config.toml
d_shared_expert = 384
vocab_size = 28680
init = "uniform"
Below are experts of layer 10 (counted from 0) of a mixture-of-experts language model. Rows are named router (the router's row for the expert), gate (a neuron's input weights, with its number), up (a neuron's input weights, with its number), down (a neuron's output weights, with its number) and show model dimensions 384-447. Each number is 200 + 20 x the weight over its row's rms, rounded and kept within 0 to 999.
After each expert's rows: a language model's description of what the expert responds to; "comes before" lists some tokens at least twice as common just after its tokens as in all text. This comes from a sample of Wikipedia text that the model never trained on. Tokens count by the router's weight.

# expert 17
router,197,183,179,172,194,212,196,217,191,185,211,221,195,174,213,190,169,198,190,201,196,186,197,196,214,242,193,192,171,205,238,193,197,234,211,204,236,230,183,223,221,168,173,185,188,197,183,215,179,205,224,176,200,204,168,204,212,190,186,207,213,188,225,171
gate0,181,205,171,195,166,194,190,188,214,254,246,216,194,189,223,203,222,203,227,198,157,235,197,183,191,193,178,205,235,241,214,186,198,246,200,205,236,224,198,172,179,205,200,224,168,198,194,206,188,200,203,191,216,224,192,170,215,172,201,192,214,219,234,200
up0,206,199,193,213,209,209,183,204,187,197,190,181,164,200,183,193,176,209,224,180,207,189,188,221,188,182,226,237,201,204,235,208,209,180,198,224,197,191,202,182,202,183,178,204,200,195,202,179,182,213,192,188,160,184,184,207,199,219,184,174,185,192,219,208
down0,198,205,207,204,164,147,178,206,218,184,184,188,224,193,191,186,201,181,188,228,177,211,218,212,210,194,185,184,217,218,186,197,208,202,191,175,205,205,204,175,214,183,210,193,203,191,217,211,201,201,197,221,209,225,203,180,195,176,205,216,193,210,184,204
gate1,203,134,224,159,193,204,237,209,203,197,175,227,200,195,222,206,223,159,197,214,206,165,202,195,212,226,194,198,224,169,192,159,175,202,208,204,207,196,180,184,221,186,198,176,210,221,234,199,191,179,176,187,212,180,182,210,193,203,191,206,186,184,177,235
up1,188,187,183,202,197,207,190,158,209,195,237,224,189,180,212,210,205,175,193,192,183,247,229,192,213,206,203,199,183,171,208,194,188,179,225,222,205,197,164,208,172,181,173,199,206,189,247,194,199,184,225,183,204,234,163,202,227,225,197,187,206,169,235,212
down1,215,190,186,206,210,229,210,187,188,223,179,208,184,196,181,155,204,210,200,189,240,201,164,176,189,201,197,197,205,179,216,163,197,189,227,191,158,213,186,210,199,235,187,208,192,218,224,190,208,201,208,226,188,181,167,195,179,217,185,190,209,196,214,171
gate2,187,191,191,189,208,175,197,198,201,219,193,181,240,230,226,229,181,178,174,189,202,218,199,210,188,164,189,193,206,202,208,147,224,207,204,208,256,190,187,218,190,208,186,237,158,196,208,215,183,183,190,213,198,207,198,202,186,211,211,170,175,176,184,177
up2,221,209,231,165,199,199,239,195,218,162,235,189,203,166,209,192,202,212,188,220,217,203,219,188,179,169,201,225,208,177,219,201,177,244,177,181,202,206,181,196,201,203,229,189,214,205,199,196,166,204,229,195,198,209,239,178,187,200,215,216,227,202,202,184
down2,162,202,211,209,185,184,181,179,192,206,196,208,211,178,177,239,235,197,187,178,238,196,191,193,180,228,171,209,205,201,192,193,172,207,190,173,219,214,199,192,183,191,210,236,185,217,200,180,201,167,174,201,195,178,208,183,164,196,191,207,212,199,251,207
gate3,226,121,205,171,209,194,190,153,199,151,213,203,222,227,192,184,200,226,217,252,162,184,175,201,181,198,178,173,189,209,239,190,210,198,176,174,193,179,232,189,187,213,186,180,225,223,192,186,196,203,197,189,222,225,204,196,192,171,211,225,199,195,216,185
up3,186,179,177,243,181,240,176,198,175,182,203,213,210,226,173,205,171,192,172,190,195,196,203,210,204,183,173,225,213,196,212,213,219,177,193,178,203,227,194,224,241,183,198,198,173,207,200,198,200,205,226,227,223,241,191,232,178,227,204,188,207,202,179,141
down3,197,197,186,191,226,217,225,198,215,174,206,206,179,206,182,211,192,171,173,153,206,170,172,168,212,172,208,191,175,194,175,192,178,187,195,182,203,177,214,198,194,213,223,184,200,216,208,182,185,175,217,191,193,228,197,190,231,197,189,202,174,208,189,213
It responds to: Place and country names. Country, city and region names closing a phrase after in or a comma, such as England, Singapore, China, Quetta; also table pipes.
comes before: ", ", "\n", ". ", ".", "'", "\n\n"

# expert 54
router,209,233,167,182,193,233,211,227,172,215,185,204,238,215,220,179,208,206,207,171,197,187,175,202,244,206,207,173,187,208,225,211,170,226,191,180,231,218,195,221,212,188,190,219,210,208,224,190,202,257,201,167,177,217,214,206,202,187,171,227,163,223,186,203
gate0,174,216,182,190,205,224,168,217,240,245,183,198,155,226,217,205,201,192,216,205,213,203,203,207,241,191,188,172,188,201,222,216,197,202,194,204,240,205,172,183,206,182,200,261,170,205,211,210,199,212,205,190,195,168,228,222,214,205,223,159,215,207,176,177
up0,223,240,195,220,195,186,190,176,198,197,227,167,215,198,212,190,216,206,250,191,187,177,202,185,196,214,163,199,248,188,230,228,195,241,164,187,187,210,238,189,165,199,181,173,218,210,204,196,189,238,216,196,209,194,203,168,198,219,164,191,197,198,214,204
down0,210,210,163,156,193,181,181,189,207,210,211,182,165,193,224,253,209,197,187,214,209,162,194,208,208,199,201,191,219,171,208,217,169,181,170,153,185,177,227,178,218,177,233,190,172,224,187,172,201,198,198,191,173,132,226,215,195,189,202,179,194,188,212,202
gate1,216,207,197,189,191,219,209,219,206,157,208,218,227,177,194,196,211,199,192,208,167,214,192,188,188,204,184,195,197,180,174,229,230,199,208,212,200,189,180,221,195,212,182,211,195,207,153,206,205,208,168,194,175,202,215,213,176,176,174,213,164,201,183,165
up1,177,190,194,214,185,189,184,171,180,184,184,171,239,206,246,211,201,204,225,236,175,190,176,214,196,193,230,235,192,221,196,212,178,205,184,184,225,201,226,181,220,238,207,199,170,198,205,162,190,203,201,167,207,225,206,210,216,167,194,200,171,188,198,215
down1,234,214,194,190,185,173,191,204,174,218,178,235,201,198,187,198,231,187,200,208,201,201,200,213,198,169,205,144,187,177,183,166,194,172,221,205,217,184,155,161,236,201,198,215,165,210,218,182,204,192,217,184,208,191,187,219,218,191,207,207,196,174,195,181
gate2,197,209,224,200,182,199,216,214,204,168,178,196,179,206,203,200,190,228,168,216,193,201,213,228,214,188,200,168,247,196,163,224,209,215,205,186,216,206,182,189,192,162,222,220,217,216,183,225,186,190,197,187,180,184,204,211,178,167,206,208,189,185,156,212
up2,160,157,215,226,174,184,212,186,198,203,180,206,219,197,200,200,194,201,176,213,233,177,211,187,207,220,198,190,224,189,185,191,201,192,217,227,165,192,211,175,187,191,197,178,187,212,172,203,201,152,209,167,234,197,221,188,212,176,232,184,207,189,217,210
down2,197,185,195,243,198,160,232,200,223,219,192,180,187,224,164,172,195,190,139,206,207,166,205,223,226,189,178,195,227,189,195,247,179,175,168,212,183,179,226,193,216,195,204,216,222,219,235,212,177,182,166,194,183,181,163,200,219,193,228,191,207,210,204,214
gate3,228,195,208,211,201,189,207,200,206,205,192,192,203,169,228,200,217,196,208,232,202,158,207,170,180,198,207,193,187,215,213,174,167,207,190,225,202,193,194,185,192,204,193,198,212,206,228,189,186,218,182,208,206,205,201,187,220,222,208,192,215,205,225,221
up3,226,214,185,178,185,201,254,206,161,195,217,196,204,190,225,197,203,244,197,177,216,192,206,211,188,206,218,233,187,208,200,239,216,203,197,200,196,205,227,220,202,220,210,250,187,191,206,184,162,226,186,197,190,195,175,183,218,173,225,187,174,171,206,221
down3,172,225,241,183,225,175,215,218,193,178,198,223,225,196,204,198,169,196,219,218,276,213,172,169,182,221,181,235,184,198,203,202,181,193,213,209,182,217,173,197,179,207,203,206,237,190,213,196,223,202,219,222,174,176,163,237,176,216,175,214,199,153,191,244
It responds to: Mid-word Latinate fragments. Inner pieces of long, often technical words: in-effici-ent, rep-roduc-tive, et-rap, prof-us-ely, off-ers, predic, oxid.
comes before: "\n", ", ", ". ", "ed", "ed ", "t "

# expert 60
router,195,200,177,222,202,202,204,209,173,217,214,233,226,184,187,196,236,192,224,191,200,218,199,171,226,195,211,172,216,188,167,191,162,230,237,213,239,229,173,202,180,191,181,213,191,161,225,202,219,193,197,196,201,165,197,221,221,170,203,228,190,219,240,219
gate0,166,216,194,208,175,197,209,200,192,200,215,234,221,155,223,195,194,195,180,166,202,204,210,191,195,183,218,222,202,194,181,176,210,199,190,172,195,171,193,238,201,178,196,179,163,169,201,204,175,158,164,180,201,225,228,193,213,227,229,181,173,192,200,197
up0,173,192,212,227,201,186,197,191,215,193,218,215,209,192,218,200,202,202,233,202,234,198,187,205,189,205,221,186,195,173,219,211,195,236,185,219,201,195,207,222,212,184,192,194,216,199,219,206,189,212,198,207,216,229,149,203,199,192,164,190,211,196,201,205
down0,202,248,185,172,180,157,186,212,177,212,226,175,167,193,217,164,210,224,196,202,180,199,162,184,208,225,205,176,195,202,206,197,215,200,212,190,181,166,215,179,242,229,203,200,175,202,192,199,188,192,189,200,166,220,203,221,203,219,188,215,204,216,217,185
gate1,182,201,195,208,187,224,190,185,236,208,220,218,212,170,217,207,177,242,166,153,211,203,221,212,214,216,169,221,216,214,220,231,209,226,208,195,194,207,189,234,204,190,181,142,202,178,211,169,196,180,195,235,182,209,215,205,215,208,210,208,179,201,235,204
up1,210,202,180,233,213,212,207,185,179,215,194,200,201,192,203,193,235,181,211,160,233,232,216,182,237,203,175,170,196,200,215,182,201,190,222,194,206,195,210,215,176,186,193,207,166,191,207,202,175,192,202,165,162,240,213,214,226,218,198,224,193,198,209,222
down1,234,192,233,219,213,213,202,202,182,188,219,167,193,207,186,193,190,160,207,177,243,182,213,186,203,222,214,185,160,175,168,164,213,225,226,200,190,163,209,198,234,166,189,180,227,204,178,197,255,197,211,190,173,208,201,201,244,167,181,231,203,226,203,215
gate2,214,218,209,154,203,207,171,234,195,221,221,195,209,190,208,201,203,176,242,190,169,189,175,181,207,187,223,221,226,198,221,219,207,196,191,217,191,197,205,206,178,189,192,214,209,195,204,208,229,211,198,225,187,188,208,181,168,185,169,188,186,208,214,200
up2,191,227,193,210,239,235,202,198,204,186,190,202,174,216,189,226,225,236,185,208,199,220,203,217,234,153,190,205,207,171,191,194,215,244,218,204,194,184,185,236,227,226,194,180,202,195,186,227,217,189,207,168,180,232,220,224,224,191,204,237,206,234,223,211
down2,166,226,204,190,172,204,198,181,196,194,182,208,218,190,199,197,173,228,194,191,242,192,208,226,151,198,186,203,178,218,189,217,210,176,179,157,176,202,249,222,218,261,193,180,182,214,185,190,214,209,208,204,208,214,195,171,209,208,239,202,193,179,178,222
gate3,205,227,184,190,218,201,200,224,160,213,195,238,192,179,206,165,195,220,160,184,189,202,208,201,206,213,160,209,211,193,209,179,226,206,185,150,224,215,200,186,220,167,220,232,210,199,203,206,194,176,188,218,199,230,199,197,187,160,218,213,219,192,223,205
up3,194,184,187,217,227,199,207,160,176,232,221,239,193,158,208,187,234,215,153,219,182,180,207,214,154,166,198,189,224,175,196,184,193,195,217,214,239,221,204,181,205,202,198,199,203,200,207,208,230,170,222,201,206,174,235,211,197,198,192,236,185,225,182,250
down3,199,184,213,216,172,223,207,194,205,196,206,200,198,208,207,214,164,194,175,193,205,216,200,203,185,231,193,180,227,208,221,212,191,199,195,193,193,196,172,226,212,219,188,202,196,201,212,156,134,181,205,214,184,160,169,185,191,202,219,225,224,212,235,184
It responds to: Money and unit words. Magnitude and unit words after numbers (million, billion, 000, acres, km) in funding and revenue figures, plus line breaks and pipes in tables.
comes before: "- ", "|", "(", "-", "0 ", "0"

# expert 26
router,202,222,186,193,159,207,173,217,177,187,201,210,199,208,197,199,212,213,153,185,201,192,186,175,184,250,195,160,188,216,195,222,180,227,229,171,214,200,163,190,211,210,181,219,191,184,199,204,211,238,227,154,192,216,168,223,177,168,199,180,173,175,184,185
gate0,187,226,171,206,147,181,227,209,201,212,212,183,187,209,219,215,243,228,224,223,200,213,203,227,186,196,203,197,207,212,217,207,194,196,211,209,205,199,171,190,205,217,182,224,201,209,171,235,213,195,174,181,230,230,184,199,160,211,205,180,172,226,173,188
up0,193,153,196,194,191,179,202,218,184,150,208,220,197,218,191,195,205,188,226,204,191,218,177,180,221,195,219,148,176,199,203,210,192,179,212,222,202,209,187,227,184,194,211,196,197,191,220,207,207,258,226,190,198,173,184,196,223,178,225,180,192,176,238,234
down0,166,199,176,206,187,243,227,172,176,190,177,195,183,209,225,186,234,203,203,229,208,203,213,177,201,202,195,196,168,186,228,180,211,226,200,188,185,185,179,216,199,226,174,178,199,203,199,192,172,158,205,214,228,201,189,227,187,167,190,148,231,185,175,203
gate1,219,192,205,231,194,192,206,167,173,178,194,178,210,220,181,213,191,197,159,181,194,193,195,223,203,201,177,205,207,238,201,212,237,193,235,211,232,215,214,200,175,211,222,203,184,213,172,181,238,220,235,202,199,214,215,186,214,184,204,224,216,201,200,230
up1,182,197,178,193,213,185,226,204,173,207,188,184,181,196,213,191,236,180,183,202,187,186,159,209,178,210,170,181,212,210,187,168,217,192,193,227,232,206,184,191,196,163,214,211,152,245,215,208,199,201,254,198,197,215,196,231,207,205,195,169,237,208,221,221
down1,200,177,205,204,221,224,199,196,182,220,202,220,216,220,199,230,221,219,223,227,185,183,193,214,198,177,196,218,202,201,159,174,257,197,194,179,170,208,209,204,185,223,204,231,246,210,206,197,212,206,208,199,166,225,214,218,228,218,238,192,198,215,236,185
gate2,206,159,195,193,201,186,203,187,204,197,199,192,213,203,214,188,176,163,206,191,171,160,217,197,217,209,192,232,218,193,188,228,178,215,163,230,208,222,176,207,212,190,204,167,221,170,208,224,201,203,200,209,165,188,207,220,197,194,190,194,239,174,165,196
up2,185,211,187,173,197,184,197,240,198,232,179,224,217,201,193,166,226,192,178,216,206,206,182,218,182,204,189,204,193,211,182,223,209,203,211,200,229,201,185,181,160,203,250,200,206,189,213,206,210,176,210,207,192,199,184,193,200,174,243,208,190,171,202,222
down2,153,235,188,164,170,229,201,219,232,180,200,219,180,166,185,199,189,198,168,216,194,192,207,188,202,182,190,240,188,200,215,197,210,206,222,197,201,184,177,177,196,164,227,202,212,182,179,203,173,207,193,229,196,141,184,232,213,173,212,231,206,168,178,199
gate3,189,226,216,197,185,187,179,181,214,186,189,193,207,223,176,209,176,201,189,172,170,193,198,173,196,209,176,201,198,214,179,187,217,211,179,182,195,249,205,211,196,206,176,240,157,221,193,209,196,213,223,182,234,191,215,207,179,195,158,202,217,202,179,206
up3,202,189,176,190,204,196,208,175,168,196,214,223,215,208,205,203,196,224,222,196,178,222,203,185,203,192,203,222,182,184,197,214,223,213,195,205,223,200,172,189,180,193,203,182,197,223,176,223,212,177,212,181,197,202,195,229,223,193,172,187,191,194,187,204
down3,217,198,250,191,192,201,223,191,225,166,183,200,188,222,211,202,181,209,194,224,226,167,196,179,210,210,214,181,192,227,235,209,208,187,229,188,194,201,200,199,184,185,193,192,186,238,204,207,191,187,178,196,199,212,200,242,264,187,164,183,217,218,206,161
It responds to: Work and use verbs. Activity verbs such as used, worked, designed, studied, serves, and the noun use in made use of, plus == heading marks.
comes before: "the ", "in ", "with ", "to ", "by ", "a "

# expert 25
router,198,220,188,208,166,165,204,203,196,195,209,211,182,203,222,214,244,213,189,189,192,187,198,168,227,221,212,205,181,197,221,193,170,237,221,199,193,244,212,205,192,175,150,209,176,198,198,195,166,196,192,164,234,219,190,227,185,185,195,206,160,175,180,219
gate0,202,213,186,212,216,198,173,178,198,218,192,171,187,214,216,206,199,232,200,185,236,208,199,225,210,190,213,196,185,181,218,215,185,190,207,202,197,205,224,167,207,188,179,196,169,218,222,167,224,183,187,203,179,189,206,185,217,213,210,206,201,181,222,208
up0,202,226,187,210,201,184,171,194,180,181,164,210,219,198,175,207,210,193,183,211,220,196,204,159,217,201,191,216,182,192,186,170,176,196,193,203,247,185,185,171,217,186,186,165,181,190,186,177,219,220,207,197,161,210,199,187,185,189,228,178,230,185,203,205
down0,231,183,180,172,196,209,198,224,214,199,193,236,195,187,192,190,183,187,181,198,212,217,173,205,205,197,219,235,191,170,193,162,210,173,177,186,173,191,161,226,208,177,205,244,206,233,152,264,204,199,177,186,186,193,207,221,163,210,189,227,185,182,193,172
gate1,209,150,176,189,200,177,169,173,188,181,216,164,214,182,191,193,224,212,177,186,218,161,206,204,171,226,213,183,222,178,180,184,161,201,209,202,210,187,197,210,227,244,207,222,198,199,227,188,220,218,210,186,192,190,191,195,190,186,157,195,237,209,189,211
up1,232,171,178,184,232,194,161,215,211,225,175,191,208,214,157,189,201,223,170,240,197,221,202,196,216,213,199,207,182,222,170,208,167,219,205,182,202,221,219,213,208,205,162,194,178,177,197,163,192,181,188,188,221,228,185,157,211,190,168,194,219,161,180,187
down1,211,197,187,216,221,176,206,187,193,199,177,187,180,204,224,173,226,179,235,235,185,208,207,246,170,201,203,172,202,201,207,187,201,214,218,187,230,204,231,199,205,208,210,209,179,210,190,178,201,180,193,194,176,197,217,220,233,218,177,217,211,231,212,187
gate2,199,193,203,204,178,189,179,204,179,163,238,187,186,207,192,233,201,218,217,217,226,236,210,198,203,205,217,201,199,229,222,226,212,159,190,197,194,236,184,238,207,193,202,179,222,232,204,235,202,188,175,170,208,207,226,190,212,195,201,232,182,220,197,188
up2,182,229,212,199,218,197,210,175,216,205,196,197,200,196,222,210,201,190,198,174,186,180,227,161,189,201,204,197,201,191,217,222,202,223,223,192,210,190,234,188,209,186,212,253,178,175,235,198,179,196,216,210,228,236,183,211,177,192,176,189,207,177,211,195
down2,205,216,222,175,191,176,197,185,220,206,199,193,222,203,220,205,196,184,200,205,186,208,210,198,185,179,188,189,202,186,220,246,208,260,170,187,206,213,214,193,203,168,225,228,222,205,228,228,185,225,203,226,218,228,190,206,208,201,172,177,186,195,234,189
gate3,217,170,198,192,171,211,205,162,180,244,173,195,223,209,199,195,210,144,246,211,176,171,220,218,217,185,201,184,230,235,179,208,200,216,202,196,210,187,191,217,175,227,227,224,226,212,217,205,163,194,197,167,226,191,182,217,203,201,235,216,175,175,204,184
up3,163,184,175,210,205,210,174,192,176,217,223,230,202,218,187,208,233,232,230,178,189,185,208,191,208,210,197,246,201,193,224,201,216,233,192,174,197,179,201,217,197,188,163,229,175,188,219,202,212,216,196,182,239,170,162,199,181,209,191,220,210,209,176,198
down3,162,243,220,215,155,201,213,177,218,194,211,182,201,169,196,180,179,231,170,196,236,187,159,239,207,185,188,229,209,206,205,197,205,192,233,189,183,221,210,194,183,207,205,228,234,212,227,204,182,197,181,192,193,200,177,181,195,199,210,203,170,188,206,216
It responds to: Foreign name endings. Word pieces ending personal and place names, often Asian, South Asian or Slavic, such as eng, ai, han, ub, isha, and short first names like Lee, Alex.
comes before: "| ", "(", "and ", "de ", "– ", "="

# expert 49
router,193,177,189,194,210,220,222,189,187,175,171,209,211,208,216,164,202,201,216,203,201,233,221,211,208,225,208,220,154,209,214,166,196,195,159,169,261,221,210,176,199,169,217,208,221,156,230,196,180,203,207,164,213,232,177,216,199,198,179,193,193,212,198,194
gate0,203,173,209,187,219,183,188,223,208,182,213,205,183,208,229,169,221,203,209,162,209,224,184,206,206,208,179,224,209,213,169,180,159,221,218,183,201,146,204,222,192,194,193,198,231,188,202,204,190,200,199,184,209,220,188,238,220,239,229,174,202,198,212,211
up0,220,192,205,179,181,227,177,192,198,225,233,208,211,180,231,225,238,185,213,210,187,199,201,187,178,199,197,228,182,237,236,218,186,230,168,195,196,225,199,184,190,197,186,193,174,191,203,196,185,202,194,202,208,188,219,205,181,168,162,196,185,209,182,189
down0,210,190,211,224,155,226,208,198,221,211,208,199,203,206,227,164,177,159,174,173,201,204,199,178,181,215,217,197,222,182,190,244,199,188,210,185,161,217,191,178,223,207,192,181,171,273,198,218,203,191,206,176,166,220,207,204,200,200,210,200,184,181,151,178
gate1,176,233,198,215,206,179,198,202,178,209,218,206,173,213,219,201,208,197,209,206,206,209,216,199,205,208,186,188,238,177,185,196,221,153,211,157,210,209,174,189,214,186,230,164,199,202,191,196,208,185,180,218,180,225,211,210,201,202,175,191,196,184,201,213
up1,220,236,202,227,245,209,246,213,227,204,209,168,199,186,203,197,239,208,199,215,196,200,190,187,173,215,223,178,201,218,263,185,197,239,218,238,229,223,210,163,203,216,182,199,216,196,203,204,175,172,224,201,169,205,192,225,192,196,222,208,186,193,190,217
down1,152,183,223,236,197,225,197,180,178,200,194,210,229,190,196,217,191,176,225,187,200,198,128,197,219,220,197,191,249,206,199,179,176,197,174,196,170,155,188,198,193,189,225,184,200,178,226,229,244,175,180,226,194,186,176,210,168,206,210,186,183,233,229,175
gate2,191,198,201,211,191,188,233,242,207,217,195,206,217,191,222,222,206,230,210,181,177,201,216,172,236,174,185,214,182,201,171,198,180,256,220,201,217,185,207,192,186,193,194,192,230,187,208,212,179,218,198,198,242,215,211,171,204,207,235,212,187,161,212,257
up2,206,145,192,222,200,209,226,219,193,160,206,131,204,187,182,189,195,166,234,217,214,220,207,217,205,198,210,206,195,206,185,194,212,230,195,196,221,193,198,185,203,204,183,210,204,204,220,181,206,196,200,202,205,225,201,251,223,224,182,212,191,190,154,195
down2,201,200,179,197,233,202,158,172,194,227,214,185,145,179,204,176,219,233,166,201,200,243,180,196,216,165,194,205,165,200,217,204,193,222,211,182,207,210,192,211,178,249,200,216,195,218,203,196,202,205,249,190,199,229,215,181,182,203,217,196,184,207,215,244
gate3,196,166,178,202,187,168,191,186,192,215,189,213,206,186,217,221,184,189,202,213,198,218,203,228,169,224,212,216,206,175,190,172,205,226,199,175,217,172,179,241,210,204,211,189,224,204,193,208,212,216,186,194,156,226,225,188,206,238,208,189,166,205,183,220
up3,176,169,183,200,213,204,178,199,209,231,178,218,199,179,169,192,217,191,209,185,218,192,180,158,206,195,205,225,201,184,209,170,180,193,179,205,204,175,207,170,199,182,196,183,244,174,221,195,167,198,182,195,241,189,179,203,161,230,197,199,219,205,211,214
down3,200,211,213,177,228,197,193,198,210,206,183,188,184,202,213,221,216,199,227,160,205,177,211,175,206,184,167,182,204,188,190,193,203,214,196,204,216,248,201,205,187,209,189,193,155,187,177,219,216,185,197,180,240,198,209,182,203,212,195,200,191,199,192,202
It responds to: Place-name word endings. Final pieces of proper nouns and derived words, mostly place names before punctuation, such as Caloocan, Angeles, York, Romanesque, and suffixes like ical, ement.
comes before: ", ", ". ", ": ", "; ", ".", ") "

# expert 57
router,183,213,158,223,190,198,211,243,168,191,191,211,227,181,234,199,214,220,184,178,170,220,179,167,219,204,191,167,209,183,188,207,195,202,216,196,237,225,205,203,176,220,180,189,191,183,181,153,184,217,232,199,208,182,222,222,188,184,176,216,179,197,213,210
gate0,182,178,192,201,210,192,206,192,185,202,212,193,196,198,187,163,249,222,180,201,247,226,156,209,178,200,224,201,173,225,174,226,182,203,204,223,239,171,204,168,232,195,218,199,242,216,220,198,177,195,195,196,172,187,194,186,209,194,192,191,225,205,220,218
up0,187,208,193,185,194,188,183,227,211,187,182,230,237,184,234,190,199,214,141,229,219,187,213,191,202,215,204,159,190,203,170,190,214,219,187,199,222,197,218,174,147,191,205,186,178,209,227,173,218,180,229,192,209,202,207,161,175,205,204,223,205,213,187,167
down0,208,204,207,228,185,201,181,158,179,246,175,203,246,196,244,188,195,216,206,198,245,176,214,216,203,170,203,180,219,201,234,218,189,194,185,196,198,179,193,200,177,190,193,215,181,208,248,259,210,190,184,234,174,172,203,201,209,217,234,192,206,207,198,179
gate1,184,256,217,186,212,211,223,198,220,199,221,184,200,192,176,194,233,229,161,159,177,207,181,222,223,201,203,179,199,187,226,182,174,175,189,221,233,228,193,215,156,207,216,180,204,228,211,194,166,194,239,178,218,213,202,176,173,204,197,168,208,220,199,209
up1,223,198,172,217,201,178,182,198,163,212,236,231,175,176,195,190,187,212,234,192,195,207,179,156,177,203,162,164,198,217,228,187,215,229,204,196,216,212,211,204,192,187,228,221,194,253,199,199,164,221,199,195,209,194,233,211,212,193,194,209,202,187,227,230
down1,207,214,182,208,192,191,222,201,157,195,193,186,208,215,220,211,197,201,186,197,187,204,174,182,191,211,158,241,217,177,173,190,197,193,170,183,181,181,183,191,180,203,180,227,179,178,182,189,216,184,185,192,214,193,207,202,224,206,201,195,195,237,211,193
gate2,210,222,182,200,208,203,206,201,183,201,192,222,210,179,205,181,213,176,200,183,170,182,206,186,209,206,218,192,191,188,201,180,222,193,205,186,206,188,172,170,233,191,181,226,185,205,175,202,200,210,207,208,191,193,198,209,187,181,233,239,226,188,190,220
up2,190,232,201,183,181,231,183,215,195,188,188,189,205,207,191,210,205,185,176,169,198,237,215,184,214,186,186,190,197,181,211,202,205,210,218,189,227,197,180,182,214,216,214,179,213,210,205,223,192,227,240,214,189,176,181,198,189,224,209,184,159,185,198,207
down2,210,242,205,226,170,218,212,183,196,193,195,210,191,186,198,228,192,168,196,189,203,226,188,214,172,187,240,207,186,209,181,218,196,163,233,193,224,217,166,209,200,186,230,229,188,218,197,199,224,187,224,251,161,241,174,176,183,204,232,218,197,217,188,205
gate3,175,174,212,214,195,153,187,221,180,189,234,188,173,204,199,198,222,175,194,213,226,242,188,188,174,208,218,186,246,208,231,198,192,236,208,184,182,187,198,225,166,191,175,188,195,189,225,209,201,184,199,201,166,226,200,204,193,189,168,178,215,219,167,212
up3,190,218,202,202,184,206,190,222,209,180,201,184,214,217,209,230,209,186,168,231,198,192,219,161,237,188,196,199,210,155,199,228,225,178,196,213,162,217,228,200,201,217,201,153,186,231,210,195,229,201,193,203,210,190,177,190,199,191,189,189,186,204,189,166
down3,211,178,203,177,203,206,183,202,198,227,198,209,211,219,190,226,222,181,190,210,162,188,196,205,190,164,229,183,201,162,186,187,214,214,191,211,201,240,246,204,209,210,222,171,206,226,167,202,247,211,217,193,230,187,190,188,216,184,197,202,253,200,189,230
It responds to: Word-final closing pieces. Closing quote marks, brackets and word endings that finish titles, names or unit labels, e.g. Hornet, kW, MHz, -ić, "?", "!".
comes before: "(", "| ", "and ", "– ", "=", "in "

# expert 59
router,164,178,174,234,211,173,204,212,177,199,188,251,192,219,243,164,242,243,164,186,181,212,206,198,231,247,189,179,191,164,181,193,218,224,188,179,199,199,179,216,187,193,211,193,200,188,187,188,197,196,195,171,224,171,183,225,209,198,219,191,207,206,210,194
gate0,179,216,201,205,189,199,186,202,168,215,168,208,209,173,191,181,212,210,198,154,207,187,211,191,194,201,185,209,163,183,173,204,211,199,241,239,195,214,201,235,195,230,175,193,224,197,214,192,162,160,177,213,210,219,198,208,224,142,220,213,196,206,223,201
up0,214,195,203,199,222,208,233,194,212,210,214,193,208,205,174,200,196,185,171,175,187,225,201,219,203,185,199,197,215,222,178,197,215,200,213,181,221,190,192,181,200,149,202,202,210,230,179,178,193,207,190,210,169,173,215,212,224,205,222,171,252,224,204,184
down0,203,175,205,198,211,174,166,189,212,211,234,195,207,205,178,191,173,205,217,207,186,198,198,215,190,236,186,213,166,176,195,195,213,188,193,240,194,196,204,192,178,194,253,200,177,213,185,183,189,213,203,215,200,189,218,184,193,235,167,188,205,241,212,200
gate1,231,166,170,192,146,198,200,211,175,217,213,183,186,216,194,206,184,198,220,209,226,207,243,184,188,228,189,194,190,227,218,187,210,190,192,222,206,196,206,216,229,196,199,217,198,218,213,201,200,182,230,182,208,207,204,214,183,216,214,174,155,248,215,192
up1,197,200,194,192,211,186,185,191,215,162,190,220,193,203,186,177,182,202,194,212,208,241,194,201,206,223,210,187,181,187,215,187,198,176,188,186,201,216,215,190,195,208,212,197,209,235,163,195,192,219,179,211,239,208,169,214,202,234,217,217,225,223,182,232
down1,243,245,221,209,214,221,207,205,198,219,210,203,227,191,196,161,193,240,210,195,155,214,200,210,184,210,215,229,235,192,206,211,169,193,217,197,204,193,195,198,199,173,186,177,212,193,205,194,195,176,184,235,204,196,182,215,191,226,203,182,222,218,216,184
gate2,200,195,223,176,178,219,215,224,217,193,231,202,216,220,196,185,212,206,159,230,216,181,201,193,212,178,158,185,211,195,219,223,185,197,208,169,236,206,204,195,207,258,237,179,193,201,194,185,209,208,220,181,183,213,214,178,213,214,216,191,217,197,206,185
up2,181,153,181,190,210,201,200,222,189,193,187,201,133,198,237,241,201,207,186,204,210,203,191,187,204,196,230,229,173,186,217,202,201,233,179,171,182,194,187,188,207,184,187,230,206,188,216,207,160,208,245,142,217,187,181,190,182,226,184,199,185,183,168,197
down2,174,195,191,194,165,211,203,214,224,200,186,168,201,224,185,209,190,189,210,156,194,188,220,220,198,197,217,214,214,214,217,236,219,215,222,227,200,207,230,217,182,195,213,194,191,178,196,224,171,203,198,202,210,188,213,184,175,186,227,198,198,192,162,173
gate3,223,234,182,214,194,183,186,206,193,210,161,239,199,198,205,226,199,199,155,205,233,146,213,212,246,201,195,225,196,230,171,193,223,197,175,224,223,191,224,203,222,155,192,151,201,222,203,198,180,204,195,167,212,210,211,193,196,188,198,181,224,235,225,258
up3,192,203,217,201,219,209,211,180,206,229,198,209,230,212,218,219,201,228,222,185,179,226,193,231,207,207,208,166,221,188,188,218,202,238,200,166,229,210,193,222,203,219,225,236,204,158,202,217,199,197,183,179,233,209,215,208,220,226,209,176,220,188,206,219
down3,151,202,194,196,218,182,232,194,185,204,222,186,219,199,203,197,173,227,185,212,174,200,183,204,205,229,190,208,219,222,193,177,189,215,182,174,213,174,177,181,185,207,188,172,214,200,231,200,239,208,223,199,210,184,225,197,203,228,211,209,212,181,187,228
It responds to: Place-name suffix pieces. Middle and final pieces of surnames and place names, such as bur, ville, burg, owski, ński, as in Nürburgring; also closing parentheses and table pipes.
comes before: ", ", "\n", "\n\n", ". ", "'", "\" "